Weights of a small mixture-of-experts language model, trained from scratch on English Wikipedia: width 256, a variant of Muon for the experts.
Below are experts of layer 10 (counted from 0) of a mixture-of-experts language model. Rows are named router (the router's row for the expert), gate (a neuron's input weights, with its number), up (a neuron's input weights, with its number), down (a neuron's output weights, with its number) and show model dimensions 0-255. Each number is 128 + 24 x the weight over its row's rms, rounded and kept within 0 to 255. Numbers have three digits each.
After each expert's rows: a language model's description of what the expert responds to. This comes from a sample of Wikipedia text that the model never trained on.

# expert 20
router:156112130113130131125164119085149191136164136107144107134131113146103106119136111106131106111161147132111126122098128118111121126159106160107136110076097140147115104133146074121166148138150090103137130133196138123142137058131163093150155140141081085113106087137120084127145139120141073096098156132127173103164132153113102089173144123151164158164133110135097129134071111124121113116116154129144146125143118121116127075130113141140128124153103089123171149166148161102103181167142200116133103116130111166121134132133151151129157141096167117132104115136127113119105130109124129107150142102116120093119090095130133138125138114110131149108142143161170132180141117118098138169120118140096111127112109102119104126088059112145106113137125108137131094137133159098132123120137137
gate0:128140119115120152143145125137126157141158090113178123107134140138105131131110130121140125137151130116122120099142124133182138153140139129120122156096106181162086114125134131114136097108147120102093154167145156139113152134123096128127132088149125136110126134144109102130121183108137137108094139130104135111133185180145084130129144135144092150209155087127112148114141129158138150128082103137150110116136135120128101092134159137131129177144096143132139172091078104100103166142118119171106105085101106109093111089113154117109151148168149149101128118157109138129163121115117179127149119120171122165119113101119141139153112120115089131115125167137148181174142142104138127130155155154109127153126170149147127147065081102168093083131154122145154115150160140116169161133154149
up0:146139119140129145148073127144095112118135136134088095113161120159155135113108118137099113155096093125136141176075141117148097126121137152127133140138144113124154154139162137135176134110150153144153099105153118099128129151162120139137145135092099129096138186105120112074155120094138169089103094119132108115142127156029159112134115151113154146080137151095147118177150136114114111071147108162148117125146104146122119129117117093115116085152161162160112093136135093140086118122183111112176130132123151152128119135124157115129170123133136147153130147097086115148128127132128090177088151154123112096120091139083115134113134117113148132164114145096099127131124128118108120160123110118165127157139080147117121116153146165137110160087152095155130168134130114101124122153116139
down0:125117100133090114138146146106118065136167152109112156119114125148124102168109098110120164123174130141148115125142131171139177130133141091120128157094156132144117100138122106140127058121125134153143091135108141137134121107122158114149124139144146137154152105134146112135146159178103087127134110105148109108140164116066148107151098160181124155180109192152104132133137164118111127091125099107162136102144143131156134117159140186101129133109087132163151148070108136123129119126138114099174113107111117082170102125091130151165121147126106149140140086110101113167139139120131079137175132151109141119107159121144125134133094097067126111088125143142130102128158107143136134129121133122116139144170113107183093151106114104120133120145131144123100102125147104083147108101144120
What it handles: East Asian names, encoding bytes. Initial letters of Chinese and Japanese given names like S in Saisai, raw UTF-8 bytes, and LaTeX math tokens.

# expert 16
router:130111120100123139103125167139110154098133136126155116116122135136084118114145130125109085090173100108078114119136107094102122138157136148090131110106113136175155128118121108083125128134115115096127139130143117113124118110129180111159121153152117104090059128153161123076141125123148094108101130156108136123147140194099107105139158106118120136134139124169094154140086138102078085096106127137132148178100116141141155115093137120152139113131086135105177159152154121106125159140145160112156079119122085139107176125123165136151165141132150109153134119123157095104098122126140132116173141098100118129131105096133131133081181144098121169106150094136140128173136136126115139112116141128096130142103144104143105175142128191122108129147123091143181110153158126090125144157139145
gate0:130131138127117147158166107136128091113122101158152158131125107095159118137111108122137125089156098116123063122147117139159172124125174117163151156168112100136112115129156143100155141079124127146155132101153107106116140111157119133165161114112149110120137113146144132117117130123101155103140129138126153097107128139149085114130132087128094101113098139162113112134143109127094129115115147128179137155122137137134096121153100108075070108156098147118121089097171114099155133134125149128077125133147108132139147100129128128097135127128110146136142129110129099190122111151199119140109133129187141141150084148128160143099135159096128147096131180148159129184163140127142085109100127118131159083082084127165091123105137126094116101164104163126162134139142158155108098122131173
up0:110147129158126130150155130113113094108177095203127126137120092114173153140132119132133120086139076091147139119115099129153099135118167160158171124116124140088143089133173127132143118087105133134182123136129141137142146134148108147141141112091158113078135109153133137094166138137083151136149118114112142099126134115129099112119151103129097135142129124182126137078075105094152136118132096139146122140081104108091137134160142113122085118118094116123136125083118086094146125125134136128090153127156088098131143126140154137076138167120100135158119139113113114166120150122165110141107138137165113147162113127070140151132141162123136169120144131125187118174128165137102108133140112119139111118067089148136090134096159136093141118128112161127151125106169141142132130166102147
down0:149143112142138125109132116100133093125115142163143148131129135171180095110121154144117135083112152164125147141154122131101120135070112121118095174139083127136111141136155143129151107162129094119093096152108114137095126160138102109114141088131089093120168116118129140143062173147137121115110119136137129105148138131133145176149126158163141089117119156123111132074122100151138147141121119137117172138139145130076137106153128111135130116111114165156175157108080147107127116136135097143098112102110079079079120128128157121137117136144166111188153169085119163136176103140134176107140123116145140159122137104097119144170177081109142134184108131138141150131090153141135135134167102120131085136117133085123128136091158142105176105125095129127156111126106113132120108132142139
What it handles: Year digits. Final digit groups of years in dates, ranges and tournament results, like 2023, 1990, 1736; also coordinate °E.

# expert 13
router:168120111109131177056146164122144151111123094122133114114121119143106055108120097127149110122149081123110119150124126112123130156136110140097143126122077121164131162104140131119150141122133113103126160112145098119128091095151141125131143157151107115112099082158176130092113176106155112096102133144112141095146117146071121098136143120137131136137115141154077171152093137100131099128099127154122133144141124148161115086086117135128166106083084121103165157146148136118112176131148182100154095104145101183134153140116140173152131139141157119130122123148144144120116124133130144104145111132156097117120106096096128125094171132087105145097145080146149101168123107104119139141128135153101098137113071120161117151097120124159105101122123121162138114129144145099125178112154138
gate0:149105126162136131152163143117119107116169101099154106102131116114108155103144092128157199161143123146154193146122090167168140151126117118146134141161097138110129135131134115148138110168147108073166147133162144146143088142179137122155160141132170131145146164096155136109146138084128055142144103107115141128118151171155137132138137149143133159095157137130092112123113146130122090104107116114130152125121139110140125106153124175109123137099127153110128169141110128142138071171194141170126142152116107155115121119123149139105119190131117175133129167111080127147124142074138130139139158109126114135106143159147141115098147114131161133125136086123150127108133146132131168112120138114130100147153107120097129141111101137178145132093135130147137126132138138113067101145127190
up0:176123090135152143147127139156116129128136127126142128151132173133118145150132235135100133165147112136065124142110107138181141087122090112121132118160118154157144138143134078152134120155106112126127136099136106137143096137099151123136136145108154114122188120068140073149122115137149126120144134121095112134090124087130097157173136114141130108096165155137068144131139160126157097125120109175120137138128106099102127115144092122159093100128167120156137152147140096131110144154130091089111141132118081117086156154099115120155152125122158180103127172149121130133143150140093125148116129116133113142079118109108137148144155137159134130130110149123130068112154156137144115107099143152134095146166137094130172140113085149133145115138114110129126123132121123129114187121162157
down0:123155130108156139162136088155115154079148204146062120089162115136091128141136114099142120144136134122156136117130123128104095070135067136126110117188137104123087128173132108130110105086116156167135121073150116106134119123106081115135091103133158086141131123142068138139074116183114092143122147152114094124115123166127181148105141157148127136131104126107122151116166073162105123132131153132145174074130143170151124131119148154144131154137161100125143150162144134132120122123134120126130137048134157125135158126125134127153113118182119137136120110129089136134114136140122116138127170122125127138109114119116092141112108135132109116124142131124138131146168102133111180161082114132140125118163115115151151134105081150148116100138103092145134127150120131127103104137131136
What it handles: Leading digits of numbers. First digits of years and numbers, especially 1 and 2 in dates, table cells and population lines, such as 2021, 1994, (born 1981).

# expert 1
router:138107128077095159114148192118141162112149152150137099110136174125143099140121098116151132122103147116125097115100124082136124144127103159109162135140115112121174117112140135101111177126160130117145146117162101138152121132144177127143140173133116115076101132142155056108133174082145128109096100158113112112152121157116105126138148146177138167161122135113105145131101101136129104111116159093114151122095130155141090129136106093137148096107087130106148155158144106121122151134155142099167128098167123136089165141103147167120103118093175121156118085146137112111084104160144150105104118109131099112100091117113159148135138153084104147115159135131128120150161124135109115170100116124122132132078108108111110156106115148144089083104140153153128082159155131123119113127162135
gate0:129095122085174089138126137143126116160119124133141107118186129104118151133117125118124134142115161102142100135073129104171138116114127094105103097079106129088148158123099104126128124126131148156128101158141089122139142135138145107093143112116104137109125151143118077122116132099140087114144126096104130165154096106076103168146147111110120104136169137153163104148122078162105081143147133128134158132120106123130102141169120158123128089120123107142141114107163166119155116136157140128135114121121148134105124081087123143112134135138095124138100139117122105126085106098113109100102105070100095112120131093088123127126114155105156099124119150151099081106207160099166091134163162094116128137128094143077116109135152130150169074123152095100134120134129145123117073107142112
up0:132147153157086134105132128081113104153107101136100145111148123116140130172174085131135103141105065127166143123139122135119089140147116117134100094098122119089115128106140156139131160151127114158123139102155138094088136129123114108157134157160134121106077152184096106130117113111152141091145105157070135096173116157146107151136117141129120142095123134168129114124139105106147171137125141107147070141111152119134146133145141110130141086100108106155103128141134113175104101145145153145141160117108113150131160204110173176138154146098118100103146137130114088101116162117147128155144159169115125125144145114149137116118159142062156131125101114123135128143116148173126129100091143115117165125126159122109157095130134150171122143142177134117130175171090153103156110151117124
down0:124129112171130140133164113070118131125108118127151140112173114136178119142138153140129147177111156127098128098115128153096106155111141117159156120117119067130090114118135107059113153132098138123125119130146134119160130118141141142124104167136148145141195127113112156142145178117108139127138136146169100166150145148101132129098172132138124137151161134185090160135144116118133120138153132114149165122091135172135136132162086142120142174110144141138119125182090112131092113115109130103139112119095119153109126147085106128136133128088135099151143104132095151120208137100135130128179130132121119153128113145149158157164121113118080092116129107139080152127153151156120128112095129060153126087106123124123127115114156108104074146105136114099161130135102161134181139128129109
What it handles: Latinate word-initial stems. Capitalized or lowercase opening pieces of Latin/Greek-derived words, often after "of", such as gen(ocide), Com, Arch, Mon, tre(asure).

# expert 11
router:161122101132151117104103169122143129078148157154112122105125130158121114126132078109147068092135126092122086105123146127120105132151106135150160122132078113185150132103134128091148116104155123138130172083165128168104141103118147096148103134161145113115120119148127107097139155091153117078109147126113147121142104147114109085121151164147146139167120125167104126136121101142108132089098134163180145143097095160116107112108133148174131120138125084114152132184166149119112142140151140123139099101174115146113141099110143156122140174112143098133128124138173129095128123149107091079151137147139104087111132125097143117117139163160141169099141097135128138164157120126106165147099121157089139117119093094139087157117103145169116133131117164148125122129136183153127134160158102
gate0:127122156122145130082148174119152125085118120086059108050143143139143088129125103125121131098162116124151135120097175136131134143087140108180155115147114131090109162116119147160132124147117140126097168151147141145139110149115146127102118155160134130134143165120183161151134115141127122141117135142104144146118096151127081134085134103143101146154160138167158167118151087135092115158133132124136097119134097132124109138115129109149147137071119110128122113121103129080086160107077134157169097132131164167127133126120091108158109151125168105109120138127095123136100100141153097131146130126103122130155142130139125128121122142169134181085160114120122142125147088108115120107132105122137172143147193110127110122128082154161095178098133123136126107132092116144087140157157158
up0:096103113122121162125106137156131101157100136153183123135108138144127146106139161092102150121157124149125095158105121153116147126168155135143135119171129115128160121121145156116147148122125139197146139118150105072098163133135134159163119097132120148138077192156126112094074101150140126113145141147116110170118074121138132088141114144091139127106111134158100110111117163114106142106105099122117149078150141119147119147103105135114118123153125141101164152132106105116118095162158160109117145121108108146099132099101129111094115145109064111121124140137143142110104102118104138159105128133135110149105100161125091104153112130179143097174118103156110125151080133164172141159178135133121113109108056107129114144126100155131121128113110122134113121108127097062107119105154169
down0:107090152120089111132151115106157150109127083102137152093092146136139121136138114147090119161114126148116130102095104088120100130083097126082100148127122159141135121128121129119142139140161112115112134082136139149091148131143096140109117113103167125121086149119139109091122126098124144127171174159152135121169149136134134136111133093127108130136152119093121125166133082117099118134128108122141077144112110099129156129149104106119142105109147158070088106129140102090129118103122156124123110092097135163128166153153224108106134118064185120145118148144093070136111160148111173092115096104114131131144099083141122108095138109137168105132169123178131128135114125143160094091139080126108099142156143127128109095137147132096123110155106144114116122129114106133132138129122172
What it handles: Word-initial lowercase prefixes. Lowercase or G/F opening pieces of verbs and adjectives, such as un(expectedly), conf(use), g(rieves), cont, expl, inv.

# expert 18
router:165122118111122147112168135104170143087140113130154126137139164144112144069123127118136104118170102130085109122126078116112121156146108148119129119122102087147157132092122097098117176168133106096104163105142131152138099081139134091176137152147099120099106119157163120114140139131145139095148181144101141091164118137113093103140141125131147109156124130130119150142101103121104074111132155115166117167093111128138125110075096148145150080098098138092146162149140111094117149154140136080127080089154107129090129115142153144110123132131171106148107155171146132099112092129127116098132111115129118109142123109093148137094134138131124139125157119176150105165127112121130177130077135146098140149086145135135113158101127129149113110140115137164157114150158148123165197125143140
gate0:106104104136151087125114118123139142125135129112092157098139111120148131117143105161055071082140144108122111081118125112155125106106107130106114109089130129120134112138146124148119125099143122141120131168126105145075114128126149139132162136126147181086108108096151118113144139147115138138120156089086143151151101118165151165160107126086138145152121112100124106127149139153097121119180154091149126109138169135105156086143146155130159116121098075112112158182114093162108106159098140121141143085151120110100143120145112160129091163114126098134113142093103144093157167149147155098112089129134125149116143114156121099088144173140118099170139153153139088128125114098110133147114144131151092140134121105156103140136123117114116131136129124201152113141100112106068109119152075
up0:082166109155138130109131170110149125071129127087146096093144117116127117159131144119117140114151130109120081109138140117140165146121081126138136118135137125092120117145174112125087120132121141123148200160148115142108124102101140145131102093146119194113141125127188104135121116106092149168158103104079164156127108099150154173157148136116129154140120108118132164146109133127114102137136154102123153111145187166110138122115107160129139082157136123128096121136119150114128165128085127156119095061141118114127186147143134136132110168135106088113095167139095132124118129147129128110117093103097133115174132179129136124128149097097159129085187105123119153108142139138126149135096140153141111117079126164123154112117115137124075089116112119140107129161146132161136101126138125
down0:124102094148166105135143163093127119135106109115131165180141102132108151120116169141145140133127136121100114107094156135136132119130130132162124108119137158063165173076108071143115147138119142127140119124138145116094148145134137120121096147143138140160130138117157146100128114152145156115147122119084075121193116116123135151171129094128094068115130145123136122174100127108125142139118113157121110128162133105122134152092129132101183106110086120116152114156178105090124153136140162133137135117125109102131160097121124138104100108119142095139096145105114150108144115154116173069139172108141124119130148131127116102111108125135180195169134154070131125095070094113150097145156150134105128167145125138102160148131116091135113080132105130149101149088115122144106099112121121
What it handles: Direction and ordinal words. Directional and ordinal adjectives after the: south, north, eastern, first, following, mainly in geography descriptions.

# expert 17
router:146107140119115181098153124099173131124131128106175109101131138145104084123145064114124104129150110139091088099112110070111125148135123162114170146101112092165157147108141134105143150125137104128141142082142117141108105108141186095150117164131125128124117096163128093100139152122173127104084153139109144103153132170084104108121135133128151145161144105136089142143083115122116100130112143120133148138106095144129131097117109155168154121121088130109157158150135116142140158160143167110147090089154118148085147108121146142153140166113164112140103142140137112117127098149115104091129105116131098107120113081084146115124133126094094119112172089140162097156134122099126156125110132128080085114093108114127091169090103140146121103148112083140135081136145121116129167148110136
gate0:131129174106145136152154150157085147099100113125104120121169114143138158130126151143098140134145134131112083151156087130170134128148117129125175141150134167115072076164115106182123117110168111105095100141181150141120140102103101160172155142128115095156144130161161141114077105137087144120125092123132126115122170100140122155129119121113101064132123131119093105150093140129148119122137133160139109130143102134159141083130108173130078115132147148117126099133147109133111070115112142153142144172160133115158183121154179134159138150151143119135098125152126151103155102107150101107104121090121146120149178137120150143114138093114151159129130157147137114094145136107121136119120145116127121144122175089103119135109150100135149116137101107142081119128122170088125122097072148
up0:112139118110073132136098103114116112102164087157152093213151127123129100100089147105163109133137172118137129122119124118127120108103122134136139130153097119091158144137132120088127164125147112088119109146084146129168102087126130186099142163121139112136089179095114177154129125170114171151089131138130163123118132110110124163124107112120152134151116144177150123141123120161130132120168131159134151130114137079113134151150133118100121108151127140096120119144122111155136177119157173133124147131148098121107117065144138133113112085134092150129129111143143188105119134126135102180099143123119140110131110137147157196142120075139126134157104150143098132106103154094134104109127177097134136150123148145124102108116138147109100091128140115108129106137162140183113159147135105
down0:096089119073141158115137142142128156107097132121097125131112157123135128124123155186123116133152093171090129208147093119158156076140101123108155137095134110136098139128126127161130183140107126137108140094129129144125132126113119096127162121088124164119168154122126128100062135141119119140176125155139098106117157148135126092130144146150117073097126126159122147103115124154085152109094181144131130167144124123147149099093150170112108166084132120179137171158116122178120103122165124130163154146131129128114093108108086098128125137144179115094126114119138140093137144142115119096169110147130125141113141088150123084113103143114133145162102122114174126132161106131131141121102092109106146125136126112138126100148142114189140147114162129111105143133106143165110132138165115
What it handles: Personal names and taxa. Given names and initials in lists (John, Robert, J.), and genus-name endings in species lists, such as Eudasychira, Aletis.

# expert 7
router:144121080132081165134122161088158149128140147106128083119116114159110106091116095109138133098156075111111100104097122100084145140168096126126147149107116081130150146132146132108170144178168099097153136097142125110133102129121130131170125149154100093140110116175175109131143115109131112107129174162121175120135094158099101127129103159191164124133121106148105120133128116087139103129086160132162153130133118113135139094151110100145129125105117133116167144156134145102122145161156154131126115104163080170082144062122164163156147116098150104125127120154149118119129147136122103133110139126135117118104153135128137137134122152092129117102189094136123122168155118093128161112114144145108088111085137118166130155134121106132099114165142116153134133140117128120104164106162159
gate0:143102093122133155134141169118127133131133124138115148098076134124126119136146127144115165095170115120118110098113130111102093138136154128139085142121113118090156124116159134072137121171139125101072152112102095135191072133112148128116092111148164137168132108127159149096132126112121125142124110150116116128122161093094088138129113155087147113138099127128107139158124138123113096113132139116143150082175125108118092148127143144129121139092135087119079166070166134109164151121092118159134149098109149144086128108102130136158116114084115113141182108182105099167130107076133116143145177069124167134138105137155116154139130104134067152122150127139098110109148116159114160116125138091153122097159129092145108135105078154134152120134135133132166130119143125136158116110149137
up0:138121105152145138146156073117105137160125094111112128139125165131124132139084163132110142108103114110146113079090162121142102128154123159154115094137137146116119121126141122101136125145129151091105126151119094125164111122123112104150152157128139114131127138082112112088140122111127100149143151114103123110129113056128094133130126130092122144161096134157105157180122148169148109113126142117107147117175153104158113110162100119108096151105107101086094126156157102104148160113097081121114098108090107150108137130125114118166129125137092120128158103105110088082160100077139143117138099084136132087130151138122093120091129141066124131129165117109152131137138145153127083083159161108109141170103173135088129192138127123123133135122166172126158117146134170113087116127163116
down0:085099129125123143151132176144164122169144130082112138117094147115139122175128103128118121090089136100131108098097116096080171134088192107120071083134096091156075127138152105125104148148121119130139149102138101135106079149117147114121107132157133138095136157138131131111122114106132083184114114115136078131169088131110129128106130104123140122148156113113158143119115144130141137113180127140083129155163128125100137132112142136140127119139118123143119145098134128115136124123103096154143149111160113104119090124143111098145155171165126095145138127101130147145103136152089123143124155133158133119115129166141159161119097115173099074119128189151092146089139158147160149106155131135125186121147101135162163178121125147141154114108140102136119113121166133180134106149118099
What it handles: Mid-word letters, accented bytes. Single letters and UTF-8 byte pieces inside foreign names and words, such as l in Málaga, Ã in Sigurðsson, ä.

# expert 10
router:134129107106114155132151151117166165067149104115102105123096146156110139076124078106137131133133127116116098142112118101120102179125125161080127104114101092143121120132127130110142144114133086079121146091168087158115078118122136138159110160119125095127114104144123112101134120093158121138096123167121165116141146144077111106155142163162141188158133128161085129127113137138105094137151115146163138178109081168127117115089110110128133059130128063104138133147142153091112153128156127105145128116123131142106151100115152183126143136121132104116101138120154080095116126103159135132113145096126108121097137102116179155129134154127127125118186095141129111131151125109104162161117156134117146125124090140148112169099137109132132106126104155146157129186134150143130131133150143
gate0:128108124116124092119093125089125138118110142119119121128128155169146154106135128123101155086135155104121126101136159124111115144099139154124129107128139148138177167125132160121142113099085109109124149105103128125128094147115142107100160156131056126137129141126106148110113146108152146145157134109154158135100160111132104153180100073154138115122126125158121131137138184127122117180119105149159127134139113156141115139142149102107095117173173072145147126163126145102095109132098135125116152086102120170108119142115123133102153107134112136117146155141150127096105124149143145142106125191091116090116103134101117139107135189182100099098112118141096109143118133138085196143160134121142127167125091057137073159103141108173140145112111139170088145149137118152116135117153142
up0:122119136086127119102147099159111108137139131152124113120116135141120114143145116128128134076132103143091134115133127121173136116112139117168165125144117122098154120134136120085139121105137160116147110123143114143137107110158121127140150138150118131152142103098106122120118123170125124110137126137130162067124091138101080124132134132137076140192148121169146109096111168152113152179153156102174151165085138167137106091144114157094107135103149137121123126119167125150182110114138152170116116114157132109124115085147131104117137159121159091139116146094108115084131142145149164141150131159113146161102135072121124159180125138157129167155151152110055092157095140156110141139175174115137118137123162105117132079149118114068123150068142105131131134143116097170106135117144125
down0:108184091141108101118095090106108116090061135119075115165146122167171112100112147124152188127138156144118119098140146124127126132082145109102122144138142104150122096098085123181130096088122143123110140107133104153093149150151136104134128136136092132101134135126086145130156152127152099137141108165118085144135116131139073172144155137130152170106105147161098126123148132113181126139124101113129094188161131117106132080107120115094148151148104145126097091139124164145135125111172146121090095139088125151117093152125123142130105153170110101157075154098157098179132096142116135144133113080107118167123104108139123148124155113169148108165128113117142112135118127131126133127113085164143124126162139125133151118121110125102151116132141085144117149108124147113161155128112141
What it handles: Latinate word stems. Stem pieces of Latinate words before suffixes like -ation or -ent: foc in focuses, ind in independent, regul, gener, interventions.

# expert 23
router:135091121128117148103131152126166125086112124153183101125126147164070107109133105109097110092154098110081103142115126142126104137145114137106133165128070109164146112115118135133164138155135125129104152105155104107120131096132154132152145150127114101117077097157181098121146149126164130112082160132121146089157136143124118120112139144120138159146174100158121171138104144143095112099105150156153152146082121150163121079108106110137144122115116116101146189112128139144122151153151171111143114139167115160120129118114153145083153152112124125136059120172130110120105103138106162089165133134114088101133097084118133124108168133104148149122147115143144112160132100109128162136116114129094108123121128109194087159132119147134142090131117094141160108152113142117104161084137132
gate0:110167118098110109084091129123121120069124155136088106123139139109130115160148137192126112086118112092145123138126133135131147135105094139139125137146140097162142110180117144092141123159139162162141111124133107118097139074120140122118103118122116074116103115074114120141097172123141122137100134172179107157154124136118100125118142094150171097131140145122129159147144108156127140126151183180119111169129132132125146117139106143140136105151109136135172116114126111150128144114114171066096111154096151113126101154129105110104081193129129113111135145094149111152136076123130100098129139156113127200139086129125134106112131126141132134101122088164154159128228137117098152129102143152120106133117121135138121136137132153127140155106123120126149120097144138141117104160134100
up0:113153144125085131186102075148122182127153126130144079140107134134162145116104134110168132076110127119143118144135105143130096149123183128153112086100088123144089162098126109125144098110138143116132155127137120117154084173133157154127157143113140118144133124128150103128111138105112144078084169111140161162146133144110100133134138105104082147132128059128132108127140119107086147139175129135167170173160137157110116192162121123123145123115123119112108116121133146172175138121087119116133151124137144115083123157148179141143151097132123088122129155132145118118151139123121138110119173118145121123111147129104133166147132121099121140159158121112094106140102142133108143088139111100175117138133072164100111131103179091131094130161139154135120130138126144098111177113156116
down0:120111108101111171082163102143111112133159158126127120094137077158141115120117144130110140158134136134115119124130135131100125141139116150166068138121130164141167110116100109130124104109118078135121124117109093113126151094115139074130149118129108146095137147139169154129118118145127121119118172048157118106141086177120117121142160106105140157138174116119144166129099135126146152142151123129114062156160100133132101117153078144131139158154130130122112130102096152146140173137114138142137105121138128156167122149102150172077129134139143115093126163122130108136137138157168153137072188105110160111154157078094088162162134136126124127120126171130173135158106121111112135089107144121103084169090107165137131093140121137132123134122127152135130151124131103134184119168145135
What it handles: Section and table headers. Words in wiki section headings, infobox field labels and table column headers, such as Cast and characters, Original release, | Date, Votes.

# expert 21
router:134123119122121139076171156106156115099114114153191104138132148131130111130113107103112109126112079100090090128111098070103141151155081156108118112120111111152134155101149117095123154143160136114114157118150107106132096108150138097136132175125125128114107090186154107109141113132159103105094149139131157092157110142067116111152137128152131157157152088171092135149103121145104113143145140131148170163093106145125115144109086101129131092118073111087147162152143149103107163163137163091160109085158100151116132097130145168115136164088161113149112147156122114115106128159114080082151118126126112110094125090114125147111150124100123131119150090163139096134143119113123153113083166133124119117102120115132103144117125151133119136125132117143142094146170151112118144113166130
gate0:131081105101142095129151126119164124145112124157119130165148156151132113152140085152146075106138147144091122113083121137088126143128136155109126118080125092116151130143100111131141146153106151135147144113151109144137131136102136131139094120154142146151138123165087186173161146115089159155113155115105185082147144121115108176090128138169127083133131112135094099132164109163134129147142146109174153170096120132133130153179108110130104146095109106150081139096100127126183117133090110099130154116140130168126088070112112078134138091156118112123138149121154172107137128100132128135119095127142125156135127156091161083169154113119104124126146134120136136167103119158088141127134115141118167139134069097111107153144103154134143135152091099124127103147137118154140134122147109
up0:102126114128134152123094145141154141173135092109124121128150097115130148137165120124117135127147116145147138132094145093157124149094143121152115100116118151113117136079154133161108172151101182153114163139178166131170136093102141124123113103084141136098168154103135155124102140110141169146128132079137147102177147111083108096159166125103167154111105077122129111118154175129098141131128131132119190148119133179156162175102126104077174133121150129142133150121103158127119145141118132097156130101121157119101129139108126129130113115130100182120105180105137146132105117108113131110146116125142168107152107191104124102152088118154096141134186157127130134147131118121099110164147169140099119116124132169106123169093115128154130131165112138124131087097150117134132093154137112
down0:155134096129131128097154124157152104114147160120127140163128141143130187121135118155139153132106136126120131105111142153160142115135149138095128134122136091132132138116070150090145110142127139104131133167147110141142147164157141138146146109166104125165143121148155161135159134120124126138120151120109104138146111134138117110103172173102137142125077150119160116113121135125166125104111150106172112097185146196112159139091120081083118144169121145116144141129123183155122091145149088137139077147145160173103139143158157129093158088149132154138119108105100139096109106147158124196184129127130101142120120129138139160120105109138150139110123128152124091141095128129117183117111110101153102149145147123136173101137118213150148130118117133113125100140139174189137130114121108
What it handles: Institution and organization nouns. Nouns naming institutions, organizations and systems, often ending a name, such as School, Railway, Museum, government, Committee.

# expert 22
router:126120092125137162103157163099155157103164116144149118125115132115117122116153110082114120126142151137148111094099069095099130145142103154130137128118147137129160176115135102087127127157173127088141134124144113100114078111172145141165126165163115134105091127139119100145142181084140133135114119164158143107142116125088121099111153132130165156141166104137102145148119118124091099140101143166120147161139129136150085125125091139166137117118124151095144165143142145129129136171182145097128106100130131147110157139112150168125152114122124108144109144130140095146057082115099097089141169110118113141136112110111149132090156135120116162115148115134196095160162120094141137157123138144100129143134085100174105141133111168136116125147140085160165100144164127100100105121150132
gate0:115141175097147103138146157101143134161121111106161105160086146166137109141127065137090112104130124167137138125131134119171091122089147095125147132133130115125111099097159124099158131138176153108170100161134130105118116106108130114142119121128131130108115152142126133131142162129107143149146094122102152115130125124104098159144113101101182160102124151122120132154110129120141131083158100168107124205082136127144094144090128101097141110074105118110120127136132134190157129099126140140155081145105152123122110123136100151125103042104142121122128129166118101138149152164117121081111125119122121132131134123167122061132171137129157102112133110169156137133130065137131145137130113175125102141093118157140101087126129112124111119150154191138138103120105148148151116120125131
up0:089133131095147145118097121112124117109128120124103138157141109100137132140150152118096147134149108114083169142113128119134144155129111153114119094104126149095149142107139081134150152121146124127175137128130151149107141129116173119133104106047127134129117145112155153119165151092108151144136122143112175172085106125172120165131183132104131144159128126144154125132088143107127134155127113198092118134109145152119145106086113126140199176118150142131171141101096114102163119091140133134134069161080133147102143128204121114155105111121146135142135117105103166115110161101114108151127157088117159158102152131155137164171149122172175155142148114115108154160097124125114138134115113120107123144123100106141133127130144058114148106132156129135113143135104136103120118148142114
down0:168147105140171183141108104128091097080096137091113122103131132120120126138116121111163133079183110130076153074152079115135108144121106115146128102168144181110112119136120125129109124098134127163137169139112103113184144137120108154121125131135145092115159119105128169124141147148134125153115093175165129155070137121148114122117105106101174116125143165160149111131097181136125150125143103129164089126095072104093085128122137164159142110132150097133170088125110128124128168110140157117124105144104135161113144137181115105151134137149125156184170144125120127110127113123109074175143135134136117131138146102154151150132146127168126128135097084118086124137152105128147122143145142134135122094080114162097115121111128123110132129120146126130114148110085100134130145105127156
What it handles: Football clubs and competitions. Club, league and cup name pieces in football tables and career lists, e.g. Sheriff Tiraspol, Atlético, UEFA, AFC.

# expert 6
router:160104114108110127125171142104148144121089109151134140110113125117128090133177104143131137090151139092092127153106137101090122178137134138129176147105078120147138184107146111091133113137141145115142155123154087128098110090160130109134115112130121134078095128137200091093144146126153104103104135140103172109163107133108111112139172153106144141113163094140147165158086143083105097097137132136124140130128083140150099119149142142109088098075069119109141154136128136079124118143139137118141130105134110122128156085121146153105137149117150085152108107150176091127121106136130117119112129109097118094116076126133140134128136128124159144129183121171177105162140103129133137120107137150138144157138132083132088133119140163153105092126121090142140118114131141117108155150123180
gate0:103165118169109119150152133118181128074121104120129117109156127098153124140130121124122116125129095107126142139117104123170134146091101114133128124127109126104135149098162123117144114074143147086165161102150107121143136133109085164134120120085103169099133105070148168126136126128134115125107136140130158091085142116169110101136155122161157166141157117148137114165100106133138111166108130145134136112101140143172105142100136182133137101111088103162120098154121097155130144138120196182135154124168146128133122125112145152139156165124119091128125158142138151120139154123156156133131092105075122161117080132136147125108159133172134164126112157126147125125115114095114149152145128169156107094158108115179137152164088135121160108071102149151153122114143127107106142106171084
up0:150124131084128146111116161159077124115153113149135167105128123118138119132117097104106110109090131132121126104158161118125109102126118140171110133155129138155096117126122146106120131120171092198135131153107103121131129156119122127143068129137087136129110126120096146143165191114163107127146102149191168128131096101112137124085121156115141126108148141111157127143137081061110151167180134126123179126154119135137124142116103119164138161138148152147143147137114102117159158117132088148128120148129099124124121084136161158127096142134139100111117110116150122120135158133097097107141130091139148115140115184149139140142077106176156084172155147122117107129135091121167124123114140133133145139131150132080110118129156140066096130160148108163144147135099139129150063123159087
down0:135098097131149150145124097122147137115104124086137142142164128143120105092158104103133159148086159085144100103147117125066129106100165103155160140133068160105124152141127159105163185111129131123116087112134146158093124120131129137098160100154133147135139088077121102115174098121139149161121158143155133099114131124160116115119144140115115141147096114134138115152130154167166140145141126129149165096134108137138153132128156110135100111097142151120123147093138134104155177176066129159100124077113133099159115138091131121140112137136144084116129122155100130109162059117174127116110107106125165114123099106090158137116105135125126092108099143129129104112114080151147161135110160115134118108133095098158120110173102140113144148143131087060133143119091145133117141125133147
What it handles: Units and demographic stats. Tokens in census, area and election figures such as m, km, %, decimals, and a in "With a land area".